config = dict(
    n_layer=13,
    experts_per_token=2,
    d_expert=160,
    normalize_top_k=True,
    vocab_size=32768,
    rope_fraction=0.25,
    init_std_qkv=0.0243,
    final_lr_fraction=0.0,
    seq_len=1024,
    dataset='wikipedia_en',
)
Below are experts of layer 9 (counted from 0) of a mixture-of-experts language model. Rows are named router (the router's row for the expert), down (a neuron's output weights, with its number) and show model dimensions 256-383. Each number is 500 + 25 x the weight over its row's rms, rounded and kept within 0 to 999. Numbers have three digits each.
After each expert's rows: "raises" lists some tokens whose logits its average output raises strongly, later layers aside. This comes from a sample of Wikipedia text that the model never trained on.

# expert 21
router:456515524514521507527540445488506511524440543493536524473511522536500469464512469487477500532496508501511504522515523498491496479515521466472494508534477505537483556474429489455445509490476504487511491537496467467440519469556523542460503463470521506533504505519512495493514524473532500477513522494494485502460478519491463499514486529478484533507527495468478489525536479488500527488509
down0:498526495480528486466512450466513525507506489474501517487485510561530478541502516521503457486498493497502502457544503502553501496547499517472482524519528513480517516509475467493486476507472517534487459484495470495497482483473501567499529504497478539550543517502486547511516482516535454498493516530484471504472548517508513483492552508462489484478475491564509502470447466465509489481520
down1:445498508488521513501525535471545511527551495513510486532458521509517495508498505445470477524512481493498472493441514552499504461557526506464479511501487493501505482460552481493474512494486542496481531483445519490499516481482485470478483535481539509557474503462500490491525491490489519530506536532504489521500500500504461459515489494476513459467537441491477462518499503532492493481505
down2:511515545537503507500523476497503492496489510508499500465487505541484506493509556558531537540482492479479472486507509468498524492480502501502501441506501518538497495480502509520497504518519491479514458478471506519508491490463498496507522554473507446477485521491496513508446533480570532502463514490478520522512506482490474519486539531482529497489487476485486500513492467469498522507525
down3:538516531512516485453506491494501528497464491473513511545513505495516479485505463526526509522475493454441500498502506511536486463503551496458502482498499505479521502526519492484457492495512462515503511486457498507480522481482509466506512501497508554486484514511547505443486469488503526508505509481434531462471473499486531457510511521487490508543489499472486483489527550487523464456501
down4:506479485478522489491481529513475505499535529578456517494527492539522507520448483545489533538518477535512481499508466532500462473509564511489496506514488450493506539504530508479553500477476477534469528497488489481507476508493503510540509498519478549514540486504508511512512480471455488481492474515465487522527476540495466511501511475525527496498494487483464506500512468490501481489517
down5:468491441500459499515475515480486489476522477471457502493520525527534488542519484464474453503503501466486477505489480495534516487444451527492493483480506489465514510480526494528558468507522458446499526526545462504504538516533539461505490475481458529472528495550488496475461479508515531505501528524491525507490472505479505487515514497504525502530543492464518505491521503504475503533451
down6:519499482522525501470509489531493497501518490500484486545489491523465530499504439466536497548537518498529474509495523557468496515498498524498500538517527457480505490513527488498466480530477534511494501455501451484477441489502506510446491485488494461498522547512512470518562525477496469474504486491511487532495471485507468513541468524462503508498479490479509492517482541486489504494482
raises: ",", " of", " and", ".", " in", ";"

# expert 15
router:457456468487451525534469508493485469519479475522482506475516488475494547503535518535475560487479492509528497497522506470507505489481555536508478479481486495461549489509505504514497485502469468522483480482490475518518501501503501531457506486509508513502481551492448483532493457496496513467510545513501497497521482490495455461505490538522528525510525497492520500529493521491440487496472
down0:468491507529467523522489529493482467494451526490469499518469473437490535500517495521508517521466501501508510485510518489493464541510492504456498513509495494470551513474535552489488515504511456507504532484516456491430489516484506500522474506453491443527483483502504526496518469490507519487492521516479502466475495503478501521509522516461508509502520518488533494500542474549475507543496
down1:512508545469523513537480519512485516535483532450495509434500469503519458471511502535476544507505480461492507482458528495473500481541471515485459505477487473489466526491551515483490474478501465540484550528517498471491503535516500483482466512523533519530544511476493492490540553527502517492506515478500507447470514443485514497466492528522553500481506499533504542488515510510464545515469
down2:499495504463491517480435484519490506523475498560439534506500492517507483493531491505506557502477542523422524483520491516524503519486495527515525513506520478425482518488486481497501479520512496537513505540512542508522503494501470487482466492505515508488487529523533488533493504486524479495542483471497560464516493468531548491507495530519469526504461499522475510511526510511550497551522
down3:449486494536483486495500468459453510454492458512512533470486529507519484464516498482477483487495510497551452492479516503541541490530451500499479503480497512517510508445497527514528472474489517469493478510502516500563477519501546472520517479502570505505503512450477498483467516487535503479499531465451518501479521480504547511477454497482498508501489438525496481497460496501564513502482
down4:522522492488486523510473470516506504539498476491479511500463488486503488513494545501503522465505509524484523496502503514523560500436489539557515469514482494500504499475495485531486520504517493572478463445483557527523531490504522455499518493473490490443494505467473485469479486491489495521500510538452431472536487517520489521475473515476519487467475525497437524507496525473465530506491
down5:453542529488502497498525503473447529461503511495477464513455524499514508531515481495515502542506521530535502493508535489478485492518492488534471499468502474500468487520438470552525473522479493492503521527525473530490511509512493495534470530501490518489500466482448511495499502489527502527514496489496479495442529503520515482561484511483481491473482477516460493527436511532520467484506
down6:535508480461543506488495522470534494495491510501502482497472502514494526502455474492510553497491472496460448520490466489497506473477507503465534507503489503513450547495518510467515571521521482503490533502526482479516510484522465501512514517578497499480551500488467489488500483520456461502507486538516495514534573452508488509499505520469494489483460493450569499520469521501508456521524
raises: " the", " a", " in", " also", ",", " to"

# expert 23
router:478514462489499519532522494511509519498526512501486522511506489542520483485540534487478509519487503509470517504465520503478469493536505503481485529481457518469481468477466506490488482535504469477518513449522484485457526467510504516462514462532470507520473532521521516538535487522512474514572478473503504529479498474478535493490536510510512511480537524492476497510524507517489441559557
down0:548544531534509505488475492542503502549532457457514467474509514521489514459542506528496478513510452482501494511493490511523455503492533531465489488486499485482521456468468485486479516528535450504502474503490548493471511513493486528510542495503494484462497495554492540559501482537511477482496480483484428523495519518500454470488477531503447519506480464525538499526503510523481509496501
down1:481501521477483514511519525452527492488537496466482501461496478504494468508486544479528530518518501479530497479483469513524475497481503523506488497499494514495513491514482493526457511516476502464476520466519512497497484530485492507491482533490520516514431521509467532515514505510471545484559455499472469480496540531493495518496501486465503477473475535508484496482511505506488519543496
down2:516529502541492493503483499455539506471497482510492520511530516460507505515516519524479464527493537508457487537497492486472465505498488526496487552501505527527550466488526469491547501467477456514545549482455459459529487504476501502522467472477503507506483526507496514491505465467489487495547472516522473504493472536500491509483540504482507444472493496432507488478500506502519514472484
down3:489454494495507497522431518485485466496508478485494488497493489502498540517541486495517456470484515480502511491504458488455501531497492510481454472552477510527544465481486469553497546495493473550497501499480509514542504493487500491480531521526474512482537507492441493484517526499489490518471504485467467515506518508485488454505479533467515523513487478514448471519528499468507535503537
down4:466532516505474438489493487498496480526500516523506496484474490547445488485538515500454487476482526482534477495489450500509519470525509508498500537563510490486521517468460498478483521534511508498503474503533492482478530478498440503467493531496503505484508465483495511538519513483487506510482486460483506451493527482484512520520492497529510504514515541506543527528481485476492503523481
down5:495553524478487502500522483509514502485526543487510514495514494515459477538462506528501450453497528503499505483509504504493508483507471527519501484488536507502507550492500504479537516463453467505508487538496477540479480517515489506548510471455514482529434503466482452493498476509477510492485507483522474457510535511504488443511501482451474517479550530497499502479483483470512529501474
down6:474521496516524434536519488487500458524513512478514554531516455530516538533478517490452490471521520469539527478529534510507496476502514516474548506446490496530485523494556496503507509465540490502491446536479480454470499520485473523507487536500496489460520491458506517497494495455495455494506482491523536482499508461550500531496506499501438488535534495509509492480536492522521478511523
raises: ",", ".", " and", " (", " in", ";"

# expert 13
router:473511475530504500480532510529512514536524522472432488524505478491554503436533489487498510471474520481516508511519500492506521551468487492521493527514527496541505522522546500506523508512515494513509494520494538471493477476501529469540467517516520516455484482529500505489480527531523490459504486497543439544495529504500457538500524493515513506540497498487500523501496510481481473525492
down0:488493484485568479485528534499559471501506502479491504500459547520538494496511481488508505476500501479518486517479504517479505507525449465433512481496513482507519517507535461531471476462484490500482470456524528508503507462514457484482519512515513541498467516504519517559498488479503489545513486498495494475489485484514468510454510484488537485491492539501514464507495504532519529499498
down1:456505457515500505501506472475508490494517486497523518478508542461530528503485479455509473505514471514510533503494475523541495476490480517500537499485499499477463491500583497514459486530508449506513445480515463550489457487461534537478514516473534469534500492524519506482524501509476503483473533486489490493451506551472535501445524524483511504514507472504479517490469498483506479466475
down2:507528472455499427514482489507530461454519515502496499490501451488466512516505507468500538508541490468510501491490479510525440484451558495524518539482517506530491456559491484538504479528500499507465533509496492508487504498516489514506484472507459548490466526510531491487477466503486516538473531504503483507501501495470515506489509484478524495471529493503510502473537516442492503512473
down3:492499523551499510439517501477465468541502492520503531483503460486491525498468457487505575491489539548488501455482503494472505468493489477519561529476557511512455508498540548468484509530487494518506497524507491509488495513478485500487515478454480487532527503469476515523544487525488512464509485522488532498532485447473500530496487512542475492541448551505454494496517496501495508486531
down4:507485496457533473526513480471546513475494496550483496503452530535433505502537490557492522506551500488505494468482518500508537497516515494519507493494471492506440471449450492491527501459462524551469487553490529471493531544531514499512526487502470465494499485500496520448507498531502493503522474465466478529512443515507505494514487478470509466526462459532518526472480516478545509516511
down5:500478468521510497474488498500476502536534505503517520530498514518527506493515512539552523490491490498491488518485526542500488543527469558517534491471538528502474475463534488541465503489486504513520483509479510474494508508526524488537521498474460501510478536501494540488501492513509476505479504441553510517515467470518494498506491543531529504508511491495496500496500503503502478536497
down6:458502504498536452507468494475450539510489528487496453466478530512528472492511483505494516455495527510480487473529533496499503517524538507528532542491497523499517457511460519497497529450528502514524472537549498455489480550541514505506478474500521505460489508502512473521526531471468493531498552492474514516494490529493504481467483513467504514500507477514481503570514495473501538443492
raises: ",", " in", " (", " for", " and", "\n"

# expert 6
router:563496461473485523541491460472485513471532496477480537506490501510503514471508480471501500491481497538481539474507472492489530500522508483492542482499490531465475519509528463497502480573474529522459528484531484487482517527493477510517501462486511488520477522554554482482489520503513500493524490475505532559425509491491486485516467482525496471484486506455532502451449495524493493548493
down0:519512460533502509497488478457520512506512481526502460495497566471558485502491530462445508501532514530437531490509455516500559518452445545495497523493501583502488495480467517470510488534510472472480524498543477545459531512525513459505509522485542502525441514524493513483530507495514512536487511485529496492492518493484502485459492480457502483490536464512510536502518495493545502478528
down1:494470525514522506507490486476507503514493497505522517488486478491470495490461499514480493520490508519531505498501497479528501466495490535478489476493516473529508488506484520463507499537481482499470543499502513507515507490442509522526507532500538530500539462500510530519513482487468521547523514507507527498492481472486484487530567428510513518507449472563489490458501526502488521502478
down2:491519526526528545481490456505462532496502535485526517482480489502510503488463501507492472465491531510519482507509505498519456533494486508512498479493475492514538546496549523504531520520495505527478520507529497495489478546504511528534465568508505496495535497526506491476506536523502558515484482471497463493532478526450500520512466500485515481442486477489520481484453540533462481505525
down3:498524469549489518518467492462517508479512535521500518489460550474504489472494477498483514513514540495472515482449514515519562525503445484477497514529534504550526524520499520490509514457513503500493447526457516520465521484483465449486486494520534475472564456512485516476533431501518495529552465519476492466556478464537474529505482466491499514435543498517481476541502517515508512517477
down4:467510513526526508459516474457488538531482459485506549506478487470519498527491533481496496534527468537508489517477500507503501486505492490507480528559463493519488484499504550507468539519494537504517475461496461471556456516463486534490506491491508495484528461474521495456517466505525509525487522499505494447492505462468521536500528470495470527465486496482533481525456511484515520489478
down5:487464504512547513479465519473497489483503512479489485497481547491523524540476502519489505500481466483492512522490518523494512493483533505498490436520527503545496469508492462491505499522454529516482509491519506506496486529462518525459515503490508488515506474509479538484450513569540490501491489499471509482481463489485528506487554462497529501478445554467498527503499490504494488482473
down6:520493536484501502542539496456511502516545462511506549505500495494519487495510463460518541525551490510506526540518501454475468552471502484527460546510433460498473526523481466529479457535475488444486518462458515472484523483512499498519472478477479494493494538504478502486511520506493500483475510484555481469470537444447472487500492507511512528490475485523495496532510486530453503505523
raises: ",", " (", "-", " and", "\n", " |"

# expert 1
router:518501523528494505476531415506463514437502500514508546564501527485470509511499507474512489493495462540526530480482437516496520476529501476497505471469494531482522510541495476499469493514533517508490508511540493506436486491522461497478515486502463486488547516510518536509513527535530528493539486508488524481459486465519463479510511526506489473497485525432482475475472516529483537489483
down0:487490482455544494490514475510492518499491485555468517508500486492485491447490493502479486497465497522471462486502517525505499488506514491500492493535493499512503543508497474533493481515501496470493510474532507548496491483523482482498479508504541475504533456501498486518521483513492462494522502465467489523496500518570489464508499461468545522431548502495471501486485525516538543463490
down1:506521485458509528497471510507484460494512485490500458568509491512511537501506532497530474523486434519529477489486470481484509524503479526476518529486466505531461519481518514535504453516483535489520479512519500480538489484496446528509471529513505495498479532453489497472480498506501521493558517489447515501497539508549547519488478509498465485494531507497497477482527469527536494484528
down2:476501482453503486510475513491498497503516510468545499510438473456472489515500458520463512458528461500484534490498515486516480508468524493483498504551493469534511495525507488488488501491501513526453512495471581515508526494482529487522487482505517463462482504537528545484506491511513485545502523471518485505477516499487511483494478428506538531468531529479488493540520516503537528467510
down3:500447522522499487519444498530485484480525507481459498493490491482543495486494478474479479491499473522546510538478481480472490492475484505509481505506543526450539524501526471516529485523503480552504504510486541538514488492526514502479505502470454495468510537504519455495504515517504493502522507452505461492528503509499504535508520476510524470523564485488515478522518558492543457451457
down4:465494515518542504457452521537549474443464500571512546501477464467435477490545491498492451460449501464501482507489458489479494542514523489512502505490525481496509483454520497522520463471467474477490567510490516457538531499524513487486485498470504505491509506507479521484500497499488488475502497503494544524481482518509480414523501478472502511491477473522509496506523507498507458511511
down5:499504524517485514474500476514450531495545548488488485537506491484549486478493517435445523488542499523499513512514527519504492493498524462459462470511502534453494491503475490512496522484516534500500501505500483496496503474496549455523512521508486475526541492534487541468502477504520550512484529479518469507485500528487485535477515503486483459503497522531498519428467505496490469491506
down6:523523525537496501481496481517500457498537500492491523496524511506501506493523493486489469492525473458517513486507528489522502490535499496492492510480445489507499533494514544516493530527513436523526456497483476453497472527501495494549497475490532566501448470493522508489496513498500512483470514502504521440485500513469478539513537469499487489467535477493554437499465455470506463498541
raises: ",", ".", " and", " in", ";", " ("

# expert 24
router:503505534503540491522461482496489513511478468510480533528501526503500466504492505475520506541517479519500492523488436525519521488484531514499492496463494531465513514507438465519512454513496455518464502532531486542525484450486471493459523490495461500486513478446485492498502532486507497497503469482484507500490497452530512448486497525496503499468524487465507490491527482545478503470545
down0:500471516504474489496496500487511495485482484500518489451501483496533490472508522493510498569541523514526495512474467473486496541474511489478499493513487480478497501499503506516501459485468542483498494539481466527480440572465513532541545518462542512521510520486491497497488509506507495513498484491502499513512540518470515489502504543524509491540452452500515482516516545455524474565440
down1:526470451475500485523497498506501464479525473525508481514480452510477488495498495506552550521459513501513526502525417511502504472508490499447508532570527504487519492515503515532503538462531508500467456496472498490477476542488496462498497541498461517504479544516480470521499498495491450533512482497517488532508504509508503503467516501497452537499447523494496504459528493497450495474489
down2:500560475542499484461546487468513481498508515521493465488479534476511508450518530484483466511511525496523503479478497486468490486500515478478487470465489485514477477486483500529481545517487521520526497487479512487506504485513485537488482475524499523523535515497454511512497541494476526503504493495502502491481545451514509519552498528457499484474500449488499556503513498489515502565492
down3:480471529495518500456524469483468489495512527532515502502509475480486500508495485522453467465480505578471480483455511483529508455478538492535523546490493527517524518485519515486501514498469507563495510460499531503470511504514509523514462496514482457507538520541502478497486450507494522511527518474488473522489466514464496518518507492472459460498514522477518512529506546496485477497472
down4:506502509459509544457498433491514475547521504526497496493436532482477525546538500542473533443460493480484498506508488493507500502493488506535490477534475495497497497495526487518498512516520492518511513447508479501524466491458503488523447484476537482493479520538461520542438477514538509526464513495471498511503514481508487489469502527490526509529482498511477486532502496533468478510510
down5:531524526487504545457483539502469540502509502532456459544521466475501515490491486483496488553506477534531461491479476527472494493502491489485500494534516514451501531526501481517510479509520572560500513475492492511498493453527470487491534524467471487502525490508460502536503437523476501496484543482487500495511496564529506498518540491500498543490483533474499509486496477516513526519489
down6:509514487541516510478487515522460465508474497521531508497471532512502495506519513482512511534464511489520459473513508498549494494500508532540475471439551520492527515511468491484513474505449548510472545507507502530509502491535507493537525502510463454491480496459493516502555519493478518502532497529545509490532487479513504494491463464497494514522508461505521544497453482480490457530500
raises: " in", ",", " to", " and", " as", " on"

# expert 29
router:449457500521496445489537509489485516504465483542480459501471531508484518513486509469512510468530465507558472490490527483461489484556516447473495500452462436536459495494495471490512475526514534509462484499513493459547450508506463506524505461460494518500488499502459509510501542478497509481488526482531519473486533482498472497476478503495493516516532498487522508484514502477476497489493
down0:500494471516525503511509540528493563473483508442490498500458469499523506489506515451504506468529495439503481483445501473499485482547501469496516522513503512524501472491498510462532486500528487515516475474482428511508532514532518490526504496512484544482464531510467505507508494512515483512516469492508485509539499506499525541484523496504462493492486456527543493525483544467487518528518
down1:538493508491506516465524538506516485508515502478504496531475509466501506530474509486512495538508517489504462473514461527491479463482527502497467473498487511483507471513489478499555468488480508481446507499479496448539470486491510514494490530538525508498509517446494487509507552544534478455502497494497468521494515495449474498489503496479475490505492475481510498467458500465519494454514
down2:482512536499456483515496543461494452515472501475475474494507510526500496507457499513483487513485478535509523530487482516486496473490510512512475506474534510511505486534483509518515531545482504488488524491523518515469545487514439529502503484480509459491497503482499443485499484492491467505502533511486510491520484497492526505543464488515507519521487491517534496503505492536506536481518
down3:500501487460462508495518514519511460479494540514539511501511533494496518490489545519541511484487459495449464488500489518505506533505479459505483512517510493501460487558532501525513499492496526513477527540529501550500505509500512528514494452522495482511490523527509457448495497548470510530535496493506516571547506533477522444510564523487544509486485520452470512516462501528499511478480
down4:457505513428494486493488498491487518552522484510469512495488502517534511553504530501465533448502509502495528519465482474483475484532479467520526505435506487505494485516516505516520459466479522486505488503552497553523532525530527467524510479539495561514481554528447474490512538438515468508490486527461501504468514516495507519498541500542495481522472467480490544500462505472488489523515
down5:513498506496494496456450489495479508454498538517496426508510552517480502547508506504533492460534524496512485523520583518500490489521519483525498501470492485503511492498448481467488516472522501523478451548519435482514496515467509513519516491477529478489488502570490483520519523486526491512498502454449479505508481516454460497499500483453499482485508515497475529527547500502503524533483
down6:515484456481558501475514496509463488474494504513451496494473497459461458527510482471499530476507519491502518474482512509551482469507507466516474470537509463508540471523486487499490485522495496480507510500558541497494517481507469483509516516452511532487491461478490547446482494460558485525475518556553514485498487512490496520513498480463507486492527513503535457504564510532500461544484
raises: " in", " and", ",", " a", " (", " with"

# expert 33
router:541498497535470521509484558481502509526454503494499475527486555497478530545497512488485480482502519484513517493534534473430525484473468474506499490514491511529519456488532497508527477473477506466510466477470532469498516463457465562508509559488522469512494495449485507488519508501479540499471551495555493502481509484503520514515482482540492505527501518498471494542545487484515552464491
down0:454476494502464479485503496510523478492484508519477522518503480465490500533507510541442479483433503478488508493496507518500489505501491486502490539497498525463535505509504522519518549527477526502485454530472567507510467499487507491476522506527457507467494529498488472546475507515471501529514506496508535512481479493458534482468471564473436472516483489513533502483513488496507485469508
down1:489518473506544528449548528507472510503469445530478457482509484503478479466476511502521534528499479487492470503511502541491444506489529500472498474472526481532491502519562487532482512487507512505507520475512488501494517485480458497465484471476517476472469525515483471486540495510482513517524491448476495489498517499480491495456502471474485527470472469500547496504494498493507478464514
down2:514494478533503501489516471459522530452457508522583505521504448494464509497520434523479449488520539516489509534528508497514528534508500524492446523471478483475508485483509462473475481480493515513471472520481490503525503483513509472503506499541532565505493548481487534512521476511482478488500460468490528504521542505504511483516494536524551497508485528487521513504493521471526548518496
down3:489513502548490486510487474526524497476480510541493492455467472532471449497498468558527487519507528496536510501521511477517525492499515490462482484539499521484479505506451455495548512535463524507501487514506450503531496527529529500486533512469480487499462481504497509512475506492486502507531448473505522512510470532514445497494465487498478501536497461550526521500455491492499470492536
down4:499529468478561501509477493490500492497542482495495472475483535539510493475517495507533487503503459528506491526492521467535523465505493513445505496508484514519492478528511525454538493525533473525541533551511502517500475495472532509507500514496467461509508535528471452505478458497502465531508500493485533521516528484486532483529484502493516527493485514533504498479496527530509475476507
down5:531510582486477501488498530495510529511517516517482514513501535511457492505508512473467525481491541531492517461517467532500495503485499507519521541517503501495512507500441532516526499523498553494465514477507489506536478500527484521454481456508490499534507444536513498461481492497523489542500485531497474530515490506476478502471544476504505463539549468441503505496482448489530533495471
down6:510444507502495446526490493430506498494503522423530482472461512484482503521510445485544539536579487477489550498477539506517519414519461483507533501520510525488480494480489562534515498442505509537512525559530513482476510526500526484514506452484482507456447496480494489526526485503489531503497498489541526454521498533457521488520500486517463471473510529510501490539494492506537486530515
raises: "1", "0", "3", "59", "43", "46"

# expert 19
router:506526524519489517530515498512502465508505506511515508484511510499495446510484510531520450485521513481482493449499527492497488528472517478529492482509549487475519456517526508524490510510490515533513507551479476498520455521470531524476503513469458505505487515506508508497521482497492533513496522521508485476485495483508507530541544553498512553474440499530521548529503484484487498516519
down0:550462515481492502506514519539508505482508496503498522493516494486490524519488454480553491493474482515512495524526549489484498519536548501500499495482480482537504498464487491463492535529480534510468517489540512500499511518515463496539464508476473545486496506523510492538507506502510491462502501572482510501484503472472490475493504473509473509494479506500496530507582491475496541524515
down1:505499508522509480493470469501531507522526497529499534524516492510519478501484524468483504503529554496480505517476538497501510462463514487513452473500504482523485483487475476475519543491566476487522491502515486463505489532485511450471463506482505507507517499502481492484475516498477508485515533466493495495465462483472504462492490500516508456527467500495501492528503539485496533462496
down2:491510500512508523509532504477486519501490544523476516527493473488521514485476498513519509504492541511487469514479514478480531442458480498517510557534475461493479460491535497477508481492526503486503462489461505489500531478466490505521463536472531485517503461512476509491514508492528516484504543499506471517445491488473536524521512453545494539482500496518509520473520514448486493541460
down3:528524504479463477484486509529458450484506488510505506465516523526457538505468500459511499491509513452496517515520472467500512479506494532485472527541491518500518475458506492547528477498537492460525523499510534523529491489459461533478481530505488486501522538464549474491509443453484481482535470483508484463519474459498522509532490501526478533474493491506493500521507519482527540499499
down4:575493451506549482497472531481476487520485491469467498466504485493521498549543518476487497509501524524490525454490509474491509536501536520519483525490486545488529504542464537535512505460453522482487496503499485478500493518461516512491465506498466523497497470535508540485498513514521515486481498507507497506544464509531493497508512539463519490477490495466505499510520525571498502463506
down5:526523518468501486539488497529481442489491520486498453499502494489487498446513529512527505462505509438504529507522517506519495483549535491503481503517526488509484510465498519520501479506510537481487522513526478504542514518517542481497510527460552490502493508478523506493468465514475498497511467485462547503568477498497496499565489455483491490520499490529480501522484526456507518527486
down6:522479516445483466486464485502492503483518510512468505478521507538483488489482478551491499498480526517524502516549496466491496495496511541514496479529481514512508484460528490493493473540528471510532460493477474504469498499567523500489481506496473526504510534495534514474495508494474536469509521504546519531461512486477492485497481523493476470434485504532479460476475483504500513458507
raises: "in", "s", "on", "d", "t", "b"

# expert 11
router:482476493519516493470539503545492457501489462548539499496485486501506507499514478503479517549521505561516455523494460508511487492531504518515470451531480462477500490468470503447465517538470453508505524516521488539523507499538529504453495446489506519485492512498447504548502508552492537550458458539477475451523485514488515509491482499477511469484475522479510471472509502498538503481498
down0:510529461494514488458485463494493512487469524505488560497481466512521516488493491507489556476513494527513518494508503495492506501487497521507496489485519486504474510508504493453548506497452533479479516506489486520526497447493511477529477524551466514463515502498512507535497516450515469507457479518502512518481509479521470558483527507495522512464506503479480534435534540494522502535492
down1:495533541495516512487503496549549445515497459497497469493467503511521543452521494489519484496477545495528483526526502490476503501480474505450460483518507458528502534484522511514526510525458413493514519515481490543531502507522521494485527518515502446497485503479483494471491504499536464495501472527513465517505491481509515474467490538466483442526502494501495498524493531529479519513482
down2:463457520492498535456458470527506462495464468504505478512490552496473516489517512522528496522491548518513483514522528511491531487504469478432490529548475529488472513508466482464511475482509448480510477529492484511519517510477517511524497502525505480516530481516503497510503516527520470504511507444484483477519501518539416465484513498527466484519518520467505460507511499509488512502535
down3:507507527473505463472484502490502516518484427527508457496530470488436514517495491485524501533508528471477469501491461512492450473519535483489518468481491521497505516495516488501494483477537555463498489539539524480490499513470436485514484476563525502497477501531507531512479509536492501520517514517497467471471492493482529494508505502505496477509534553480544497492515513510488500498516
down4:489497478485498488497502472521467472496518504517532493509489474474483490540470560470503498518490539520469472483532511505537487506508508494525516522528536500475523473506509558513496471514519510470514522467489517502477522483559501476455531469530501471469526511458546479460496474522486514487509474479517461470533451484481508500502545507521514488474557494508504499490514510463522506485523
down5:483494509455519495501492467482491495495494518490483495514483508487508532522522495524522475520517513524527532518502469479508497473477504485481547482492514462475498492492500488501467539515498517474524542524507527467538484523533507468494467477437476516527486510491489498547512463577466483528471516464471509491484505506470488555526494515552481458489492463511500520502530547527541496448458
down6:435513497489490541521510483512497500502544478510499503484536502476538532488514499514511482503486487463508514521532469493497504512497508519513447538535484504490471491458498479460502498491540468463450538506539492490507447490530510517487480524460489503513506484496523522485511455478517467515516565494504520534516535494513476485529503448524482480513533475475478455481443463483517502523490
raises: " the", " a", " and", " an", " some", ","

# expert 20
router:506523512518445484488500468503494529486458475548542497519488491500473530510443479474496482438468451497507504501487503492505532531480520521467552532435491542471541494511471535524475491442466525463488486526507516508463493495496500514497490560531481496524504510500520506479542474519487487506502481460498490504506481488499468513553475503501483507503483496537486505478486509515507519490509
down0:503495470456532481474514521502525527466517520512509488503520473447505507531481534514494506510530475524477501478469460528502495499478503470517553518517439464524470496475460496458493513525512503496466503501516446480508491523491533511483500481512516488469464500532478501483440517456496520542493476525494482496515478453563462553487508505503495552529467530491500489466515479520519499511473
down1:499481517505531530493479482495471556523508526501513466487472496515526537527514479517488527482521466515478513502494483513509550502503508486506503514508475459525517509492502516545493528481528511489521493501491481525493497478488500501531489550480473499469498500492518500520444523538498528469484512548445499518521521531469501474491439495466484474502512460497499528475493489510445515520505
down2:475492503532468492493461499490517517545517542494539540493462483541458495476512508558487485495476501478540469499467516490518475484516513477524534504502482496533480502479489474490517542466479493518508466552443482517487490501512519529542471486508522449508469505465459509530492506451475465502530501532469517510516499465440471547495474497529498522507452519531505509542477508502538490512575
down3:511481516524471570494490505487473483507482496486506471503521495501525533516497507472502481503491542542462532486495522505490486507500535496500554520527512510482513492481471476488448492469463528467487540481488483522504517485534508501536485440472521507462513524488486524507488495494473445490511494487473498478521482503507487547450527533475501491461554459506504494472482545501517525501482
down4:497459508482508494529504529483515521505540473514546503497498473479485514513450462514518535471500505529439470492529451532464550490525517475464504507515519490500431464544515476513507498510524498480536474463492475523475548509485521513536492474554518517483497529488493557494525509488503516502499510550518483500486482482511495463489502495469518435514526502531520488527485475510508475503502
down5:473523490492482499520486526512507504471495480468487534506449496499499491487509500498475510478467487485476491557505510567509502493510516456474456448584476528512519471513529467479501474529547504496474505452501494510522483542509479478490522452501498512511473495510513507539479513533522533509506493510501516492491562573449502518480491525471532506482484520527533492511456480491520474498500
down6:548508517516553506520478464500496505521517490474471523525527503495490469542499508468528547451482496518509522473505475494481518554514515504529487451488476487501529481485513534523514518501463512498501533523514556482486472545488535471495519524479478495479472495516504463497506500513501554511446493511474495489521477576514545515517533493528465510478500504526449508511487527527532514481497
raises: "at", "ad", "en", "am", "ab", "ur"

# expert 35
router:511474530508516518536497497523525491513477536481512488527528480512433519488499491496522542499461543465505505510512541489499512534481498502493482484544549493528509473531431536495507501481488507492506502502485499475500503499534497534468517491489484463475487550527555519521537454500476480508502499524510496489571502495513482519541477457498502534479496508516503528525543499502481479445553
down0:494529497506481488500520471492516509487557500476460567544447476494530483472448431497485511490456473477504511486479563509537499484526506530529510469478498482450522528506489490508526493459456501498509493529483502514518560455489527507470531529468459545542501495447530554496489518489496494499491519526483480476499476511526452496488494482504517516515457497507504505477509519516431474525467
down1:498504527509502509505466476534507478495500508484546498535510515507511494468506534508527493486468534489483491488538498484472493519422538466496505507479520498486521497509491474511518537547539548507506554481537517438515481480499523500513520470484486449503496496456467454453480502484484450481502499513525499497512473494521533512492498465509531489506519468521473511521488526479473495492486
down2:476506525497527472473514515479516508505482488497501481507463501527487511479490492516540526434490534462456535488497519528486458460483526457522500504524555507506506520487503510548512482522525460554500515510500513534471518505496510523536518485552474466487482481469461527515521552486508513524461520502535494468471498490485507506492577512473505528517489515506567494526531477518502506528530
down3:507498500471496510477499493507535568538471492499467449479514484491508511556497498475535499481481505555470473491478520526507527512531566479486481520530517472491557548506529482483516510472495526469519533484500506481516476519471487450489493501490422513512476506512479450494497516512446489536509494476499467482539514495520490495517501509484500508484496523498514492499519479505500514487462
down4:506548477450482427546504501534502502504491526531466471494512491504496532499535493498501527501484501548514501539515468510520503491503523455545477518537469500508509515458462503482502488509531499495491506491505489506483499499507512482525507488482494479488505487485503437477514466528476487509528474508505452497476471511482575477518508507506480462460487493476520448518515507446506476505503
down5:536478482521536474497505515523490520497498523484504519498517539532507475491567486485481511471502509507480495524532493542489501521535494538510500496537483495517472531506501505505505501484480462504433469493523461502493474504472537524513488478489468526469504517522493483476509476482504526471482503488500515515507523483490560497544527501488461500461526485504465496497480499484534536489509
down6:506495522470528482520479527525442460505547484486526528518492479469499557532511535508486515534498504534451498501526451485525497511473504485454529531553504472508502523482510492505516522486445455507525487488476516489481440529474507491545498505510496529580485475489538479553519474490519574550472499512479476503504490512530492532523491514562498504481499501525468511464495491456475471440506
raises: "in", "c", "ch", "o", "ac", "f"